Experts of a small language model.
Size: 12 layers, width 384, vocabulary 50257, 155M parameters.
Training: a variant of Adam for the experts, 347M tokens, 5421 steps.
Below are experts of layer 7 (counted from 0) of a mixture-of-experts language model. Rows are named router (the router's row for the expert) and show model dimensions 192-255. Each number is 500 + 25 x the weight over its row's rms, rounded and kept within 0 to 999. Numbers have three digits each.
Before each expert's rows: a language model's description of what the expert responds to. This comes from a sample of Wikipedia text that the model never trained on.

# expert 55
What it handles: Row-ending pipes and separator lines after table header cells like Notes, Length or Ref., plus mid-word syllable pieces like Man-olo, f-ickle.
router:514488479516481500506520511550510486488498500486482478473475495488519506491500464519513508474469487476500464496440484528505488496503511507489530491568537510531506493503473524512511507492518457

# expert 17
What it handles: Spaces and letters in sports standings cells after pipes, like W, D, L, Pld, Pts, plus middle fragments of surnames in lists.
router:503497464524485495492477470533517487521471518455498464514443492499514516486478472514481516486552494501465464494522512480555524536495558515492537474494517494523513499454498520520520507496497551

# expert 22
What it handles: Determiners opening a noun phrase after prepositions or verbs, such as the, a, an, his, her, their, its, one.
router:505497529523493551496466499459521519513506503531503523537468530521491497491504470520457524476520495483496509496487488517485503451484448527475511496495500509485513479509544509487522518460509510

# expert 16
What it handles: Adjectives and words right after the or a, such as other, own, few, entire, main, new, especially in on the other hand.
router:504486506508499498496478469489452520493538510486495518502547473534536512492500491521470508506465501493495515499434464532501482484513464516483449485493512479515482501488523531513514505488508470

# expert 63
What it handles: Biographical verbs and nouns for life events, such as born, married, died, returned, worked, go, studying, often after was, to, or a.
router:474522533521474497480508447519511460502511520486515525491480464481523502503483472511480514485489499533466510525460512499472528490500512490484454492532512474503499461479482507515515518485520467

# expert 13
What it handles: Auxiliaries, adverbs and function words inside prose clauses after that, it or which, such as be, also, commonly, previously, However.
router:518498496513479552481480564522483472530504506511526510509461536493531515516497492514482516471470502400510524489510473527469514448483543483474493488465512515534496552517489506523526526477525502

# expert 20
What it handles: Linking and naming words introducing a predicate, such as was, is, became, named, renamed, known as, such as.
router:479508551522457476500518505537547510535476524467525548476517517531538511512464482495497514519438487492520511502470485500455522449499529537474478501489453512514487474512553512539525508475509457

# expert 56
What it handles: Short verbs after to, such as make, pass, win, pay, plus title words and name fragments, such as Save, Row, Jong.
router:515499512511490523523533442495499473431503500488483512464453489487497512502489479530450514530483484495487497505522496531520541429488466514482500485488499474506509483499463507504522525500514526

# expert 39
What it handles: The word of after sentence-opening abstract nouns (goal of, success of, placement of), plus sentence-initial In, During, After, Following.
router:460477470524488481508522521456514533478463500479472510524457508509504516499512488510465502547500507493503497529487456524538501496464504488484505474471574520517497499510507531527531498478529489

# expert 59
What it handles: Final year digits and the s in decades after early, mid, late, as in late 1920s or 1880s, plus century and era.
router:486493494515499530503511451485446528440509513478509495502529465502573514549483464531487510442527525489497535499546450517489539503533506518477491474501505512510514478520447502503511510473511475

# expert 26
What it handles: Particles after action verbs, such as blew up, knocked down, cut off, and blank or pipe cells in tables.
router:523494506524492460506492486530480462507498515460481431518512470510543518477494491525475514515453490474521529502498505540467442466481487468481494482499537491487470541509472502522514499473516520

# expert 34
What it handles: Numbers and pipe separators in dense statistics tables, plus Latin taxonomic suffixes and place-name endings like idae, ium, ensis, ville.
router:489487527535492491520534486480458485504503516483493508504523498503508528474470494523500504518485457465497524494508486475497519494463480507484455484535495493522490487473510516506533507504507502

# expert 47
What it handles: Words in award and title lists, like Order of Courage, Légion d'honneur, Secretary of State, plus digits in race times and scores.
router:447497534519485472520518508533490539509539516480508510486446503508516521494490475536471514511456500478499530520428485500527526486448457491484448472513486490488499494488539507505526507485520472

# expert 38
What it handles: Pipes, dashes and closing brackets in score and episode tables, such as 87–92, plus biography verbs like founded, voiced, wrote.
router:462485504502474458549550486506506525477524508531503440498483463472513515468491504518425513506467496479504502495525510531502456488496548526474508480478528502524501491499530518501522517489515470

# expert 25
What it handles: Commas, periods and and/or/but closing a phrase or list item in prose, such as scientific, literary; farm. A few.
router:545446477517474488514496499434476491521466533494521495490518508477516524466488477509512531539506489404534491528487490483522485482494455497473498498508531507507498490491507515513518530476516509

# expert 23
What it handles: Main verbs or plural nouns right after a subject noun phrase in descriptive prose, such as features, reveal, forms, shows, reports, reached.
router:499500479515470483484544512566524477475498500411498511464509520520494517531481494499474523494495496513552526512484498510494517494492526505477499500526526491486502516510476517529529513485508488

# expert 45
What it handles: Articles and prepositions in French, Spanish and Italian names and titles, such as de, la, del, du, des, Les; also year digits.
router:488517556525478508522479495497530468513540512500523509522518503451530506523499472517514509508502498468448498493535480498463508531510455539486490480556528495518514493492499519496516493488514491

# expert 52
What it handles: Digits inside ISBNs, scores and vote counts in tables, plus table-cell entries like None, Nominated, month names and names.
router:482504533523474508501550488569479496458546511488514439467475452475520511496501510521478506476520520514526554534460484552518489516495567477476511505473515503496547497521501497531511503496513492

# expert 12
What it handles: Second words of proper names, mostly surnames after a first name and parts of institution names, such as Smith, Brown, Art Museum.
router:512511478529475501504498471403520462423480504480493502489488492532516523488490481508484520464552487473524516518533498519513537496548476511485508480569514487497527527471475510526501513492536515

# expert 4
What it handles: Separators and names in cast lists and wiki tables: the as in actor-as-role lines, pipe cells, blank cells, line breaks before headings.
router:456484514528474466519522495505533451525494503462527464507470524489522515463506475522545505466502485480519524503463497495470495469497468478493476480493530489486521476478459506529517505484519488

# expert 27
What it handles: The preposition for and the word after for/on/of/by, often a modifier or place word such as Best, United, European, anti, non.
router:506507495528485543530456522478493528530531514509490512518538495503487520517501499534535508464457485468500471497490504516470451542510453530481545479469496511523508477508507522503513514492515504

# expert 35
What it handles: Possessive 's after names and places, as in Australia's or Langer's, plus full stops and capitalized words beginning new sentences.
router:502487487527488498527490497492478558494524503502502533462486501513525511460499501517485520517473486504517548494517491528525487564522466549485476488477505478505538497510580505539505522499515485

# expert 5
What it handles: Digits and spaces inside dates and year numbers, century ordinals like 17th and 19th, and column headers such as Date, Name, Pos, See also.
router:531499518512510529493463471482528475516492508501532577510427500503560499525479497516515511462544493490499460497454501525454460500515455492487523489561499493522527502487521507509509509481505522

# expert 36
What it handles: Blank cells, dashes, semicolons and digits inside stats tables and score grids, plus line breaks and In starting a sentence.
router:518493514530477506487525479523537482477499507482496512537461472510531512484489480501493504549524497515482557512529497536514501462472492507481516481527500481504484535497442498516517516499520500

# expert 37
What it handles: Subject pronouns after an introductory phrase (In Edinburgh he, In September it), plus line breaks and digits in tables and lists.
router:568502523526473472494503474502533449501493518476507488530509573477494510500473476521505514464507502478475521498514478528493497474528510460475471502521544499481501497496487523509519507504506515

# expert 19
What it handles: The, of, after or an opening quote right after naming verbs like known as, named, called, nicknamed, and born in biographies.
router:533471508536487530484473508480572518495511503466518510519538498532518503480512489514474518501477477494517488515532488504480465445489475510481484492541472503487464504511479501517504506492510514

# expert 60
What it handles: Final digits of dates and amounts, million, £, and had or that after announced in signing or casting news.
router:507507483512463449506525562471528524489530508483465481500481514484497525517511480511478518538464527509484490505490487547473513503460524513492493477433518500496504540465535512523511513484512499

# expert 1
What it handles: First names and surname pieces in lists of people, credits and rosters, such as David, William, Nigel, and surname pieces like Ray-burn.
router:531483471515484482517553503514471491486494524492539569498481492520537506486476484503510512516488498485486474531537478530512564552497471480483520488473537517478499500498552539530522517472530497

# expert 33
What it handles: Single digits inside years, dates and numbers in tables and lists, as in 19(4)7, 20(1)7, 10(4),099, 2011–20(2)1.
router:496508500529497468474557489537534479472513518471505523511466536533554515483464487514489521481444513512485563499420465529462498462487493531485503482535487489495487501508484512500497497499514470

# expert 14
What it handles: First digits of years after born, in, or dates, such as 1978, 2016, 1941, plus raw byte pieces of non-Latin characters.
router:505506483514487485514509482491479471498521513449505468520440469476506519472499494528491502505562484453500524485564499496546477519543493506482522484525475516506481482501449534503509498491527494

# expert 21
What it handles: Relative and clause words such as who, that, which, what, because after a comma or noun, mostly in film and TV plot summaries.
router:556496482518472466494561537523525480486562496480515467474486468521518507493492491511481516549523505455541486500476493478536511472455494498471478489505503496527488484477458481495525522484521488

# expert 50
What it handles: Starting letters of split words and names, such as s-assafras, gl-immers, South-port, and middle digits of years like 1994, 2014.
router:526492487520490504508503521536456515492559497510464441513470476512528526474484481543507513503457473503477533499488511510508449522478497499490460479487494481521463519486472543530503508476501496

# expert 10
What it handles: Commas, closing quotes and parentheses ending a phrase mid-sentence, plus conjunctions like but, while, though, however, and, or.
router:468477432521495500530511517508525513514497509512501536434490491517510524497490491517472521520479492532533543506482462560524486494467549485478492485479484513530491489472497508539499518457513468

# expert 0
What it handles: Words after and, have, has, are, or in descriptive prose, mostly verbs, adverbs and modals, such as often, been, exploited, may.
router:480522529515468520491539530533436522476474527495493457475516481529496520525494482501490511528453480490524499528488471481503495517453513474479487488447527480515542539512501508512503513481509481

# expert 49
What it handles: First pieces of capitalized or formal words after the/a, splitting names and terms, such as Cont-rary, Gen-erous, Has-hem-ite, Re-organized.
router:511487511514477498510560501496495503432519495477488490499532503512501533517476470519501525482484525501494566515489489553516516476522496524491506474507521463487491515513498531513516495490528507

# expert 62
What it handles: Transitive verbs and participles in biographical prose, after and, to or he, such as describing, submitted, recorded, classify.
router:526486509523477490513504495519490503480558504461503476478466493504525508510492496505487504587523489550572531527544491495527530545518485519491506482483527534493518516493459483505536510492539496

# expert 24
What it handles: Conjunctions, commas and sentence openers that join or begin clauses, such as but, while, however, according, and, than.
router:514496513524490508496477508454506499527472528474503474488525499467517509500490465533486507472497516446442519499542475553473495456515545482475497491499510487505536491489509514513504516474494519

# expert 43
What it handles: Word pieces and byte tokens from French, Italian or non-Latin-script titles, often after a quote or de/la, such as La d-ernière, demoiselles.
router:475486484517480491480476458491547450512516506495530481515514509527499536474479483523529504504472485507534497488425486510454534437517486503480547474529474495507453514474479500512517512492524505

# expert 61
What it handles: Cell pipes and separators in route, election and census tables with kilometres, areas and demographics, plus adjectives like Indian, comprehensive, International.
router:518505510515496506516467461465561504508472499464494523493514518502512516470487489518512520492456503498542525495446503501472471471484496512487515485519521485508443493480478511527504508507518512

# expert 58
What it handles: Words right after is, was, were or as: more, so, too, also, been, well, likely, able, considered, plus year-final digits.
router:514500550522476499497474509528491520519500511481524474518508528516534504524497484517506509514431489447490496495439471499512484498484529483480470479453502481522509514478551506517513498479510515

# expert 8
What it handles: Blank or first tokens of cells in sports result tables and lists, between pipes or semicolons, such as times, scores and country codes.
router:441497499523482496505516520497492480467475512522483521512459507450494526486494503535504506509459477510540531537458493496458470546515480512488463499498487473496461499508510506501513516478511523

# expert 2
What it handles: Determiners and object pronouns opening a noun phrase, often after prepositions, such as that state, this, him, them, every.
router:516471478518469500520511524487508536494515515477505506466499493530502525525482473517452511462478493476532527526526499531505543473484473500482515491512525489497537492492488519506512519477512491

# expert 53
What it handles: Digits and pipes in football league table cells giving goals, wins and losses, like 21, 5, −11, and other numeric table columns.
router:469496498510484530484514466530509482468552502485513477481455465507511525514480484533462522520527501491429517501505483491480506479448529503488545490554526497505530514471488492500529525504519517

# expert 18
What it handles: Articles and superlatives after was, as, became, described as, such as a "street politician", the oldest, an, most.
router:503478532532476534506521533472517511551541522512514546488499467482534511492497490528486513528497470444478539519472499491538512480504513485482464488545462532520488493508540506501507499469506488

# expert 46
What it handles: Nouns heading a sentence or phrase about activities and findings, such as research, studies, efforts, reports, support, construction, often before of.
router:458482473515482483482526509489505543485483511458490449467528475534513533500490508516444519506431501499583539523486489496518471531520543492492457479463502484509539515495473523514531506465519439

# expert 11
What it handles: Common nouns and sentence openers in historical or political prose, such as war, government, police, forces, and In, During, However.
router:496482492514464491485498492520515488523518507464487447489518513521521525529466500523525518461541501483517504517522484517526439492515521464470575465504497482490487504497402526519511521471521502

# expert 30
What it handles: Single digits inside coordinates and years, like 0.209 or 1911, plus first pieces of foreign place names and saints, such as Saint, Santa, Z.
router:524495558517489491516503475471532507546531524469489515484511505494521525496484474529515503466458481501441466530512501491469494448493498495493481476535453490494551482508474518513503520492503550

# expert 31
What it handles: Personal pronouns he/she/his/her and the a after as in sports and career bios, such as debut as a substitute; score digits.
router:490499520511480506482449532433564453529486503532551504519489486493480514504475490521499506516522518478466532504466478507457507420507524541500497477542535500510458505471489517511522523484518559

# expert 15
What it handles: Prepositions like by, of, until after verbs ("supplemented his income by"), opening quote marks, and sentence-initial In, After, During.
router:552472500517487504523509506502485511559533506480527554535517499497509505523503491503488512468516510435481490502481497526552501531535445520478435495470480543474504520502461508530538535494516481

# expert 51
What it handles: Reporting and defining verbs such as said, wrote, claimed, stating, means, plus nouns like title, form, name that are followed by of or that.
router:481473513528492477520517485496548506496516487505510483498502516487515518486475495517477511504462485510557552525486480501497511462488493528484493491584496499521554527503455473508519512479521463

# expert 29
What it handles: Punctuation and prepositions in census figures, coordinates and results, like the comma in 1,054, the ″N mark, and by, at, approximately.
router:490478522520498494523475534535488496516498506520488498524480474470511510477497486527521510498487501455549508508514465529531490519538473509477456481485497497526456495509521489532520511477507493

# expert 44
What it handles: Field labels and country words in infobox-style lists, such as Key people, Occupation, UK Parliament, United States, U.S.
router:517500557526488477498549483484515473479471503508491440531507514487510519494482506522516518503491470504498514501403516499436456521483525492487560448493504530546463510479487519505521500504526519

# expert 57
What it handles: The word in after academic degrees (BSc in Zoology, diploma in mathematics), plus table pipes and digits in percentages and dates.
router:518493475504479540491532462400479496458535507475499477557454475487505511483495492525465522480507480431524522514492526543510498487503492485482488484530475500483516485511456501496528527475512481

# expert 3
What it handles: Prepositions such as at, to, through, against, plus range dashes and heading line breaks, as in "mild to moderate" or "2–3 September".
router:523454475513481453508461528485441510546473516496495518522486503530517510511495488504510523507552488450522497495508490506508453539522464485487570487477525494505498530483520516524519513491503456

# expert 42
What it handles: Noun suffixes and plural nouns in lists, like -ium, -ensis, -atus, consciousness, limbs, plus the colon after Species in taxonomy boxes.
router:493463480526492463500541501462485513499518495490513516445490510504505513497455477525481524527509519491475528520504487483530487549504487505484497469503501484517488489475511516503512520498513436

# expert 9
What it handles: First word piece of an article's opening sentence after a title and short description, such as The, A, Rock(star), Good(ea), Mc(Bride).
router:519459472537475477522535466435474501515523502490489511482511528528521526497486486520530517551494463496483481487514506515495481537532477490488465472521487494497487489499471518512528499487513485

# expert 32
What it handles: Second parts of place names and possessive 's, such as New York Times, South Melbourne, China's, Texas, Boston.
router:460495509533478492551459498508479513500530518505523495507466486499509512478505482517524503478554481566474547515489469542450465502515497498488442484440526503486458496504605518521514505486528530

# expert 40
What it handles: Past-tense verbs after which or a subject in music and film text, such as featured, included, replaced, starred, produced, opened with.
router:517499494524484491487549479502498482489492514483472493497499494523496512479473492516513516553452487490536511529498505467497469494512475517475491465489492486528511507512533528523518526489525501

# expert 7
What it handles: Occupation nouns and the and/of/& joining them in biographies and tables, such as singer-songwriter, guitarist and producer; Cabinet Minister; historian and critic.
router:486486470517492473536503488537515493576541539449501550505495492492544517485505474519492509465478480416468477521487506475529513519473502483479490481493499512504529466504482519515509515472517558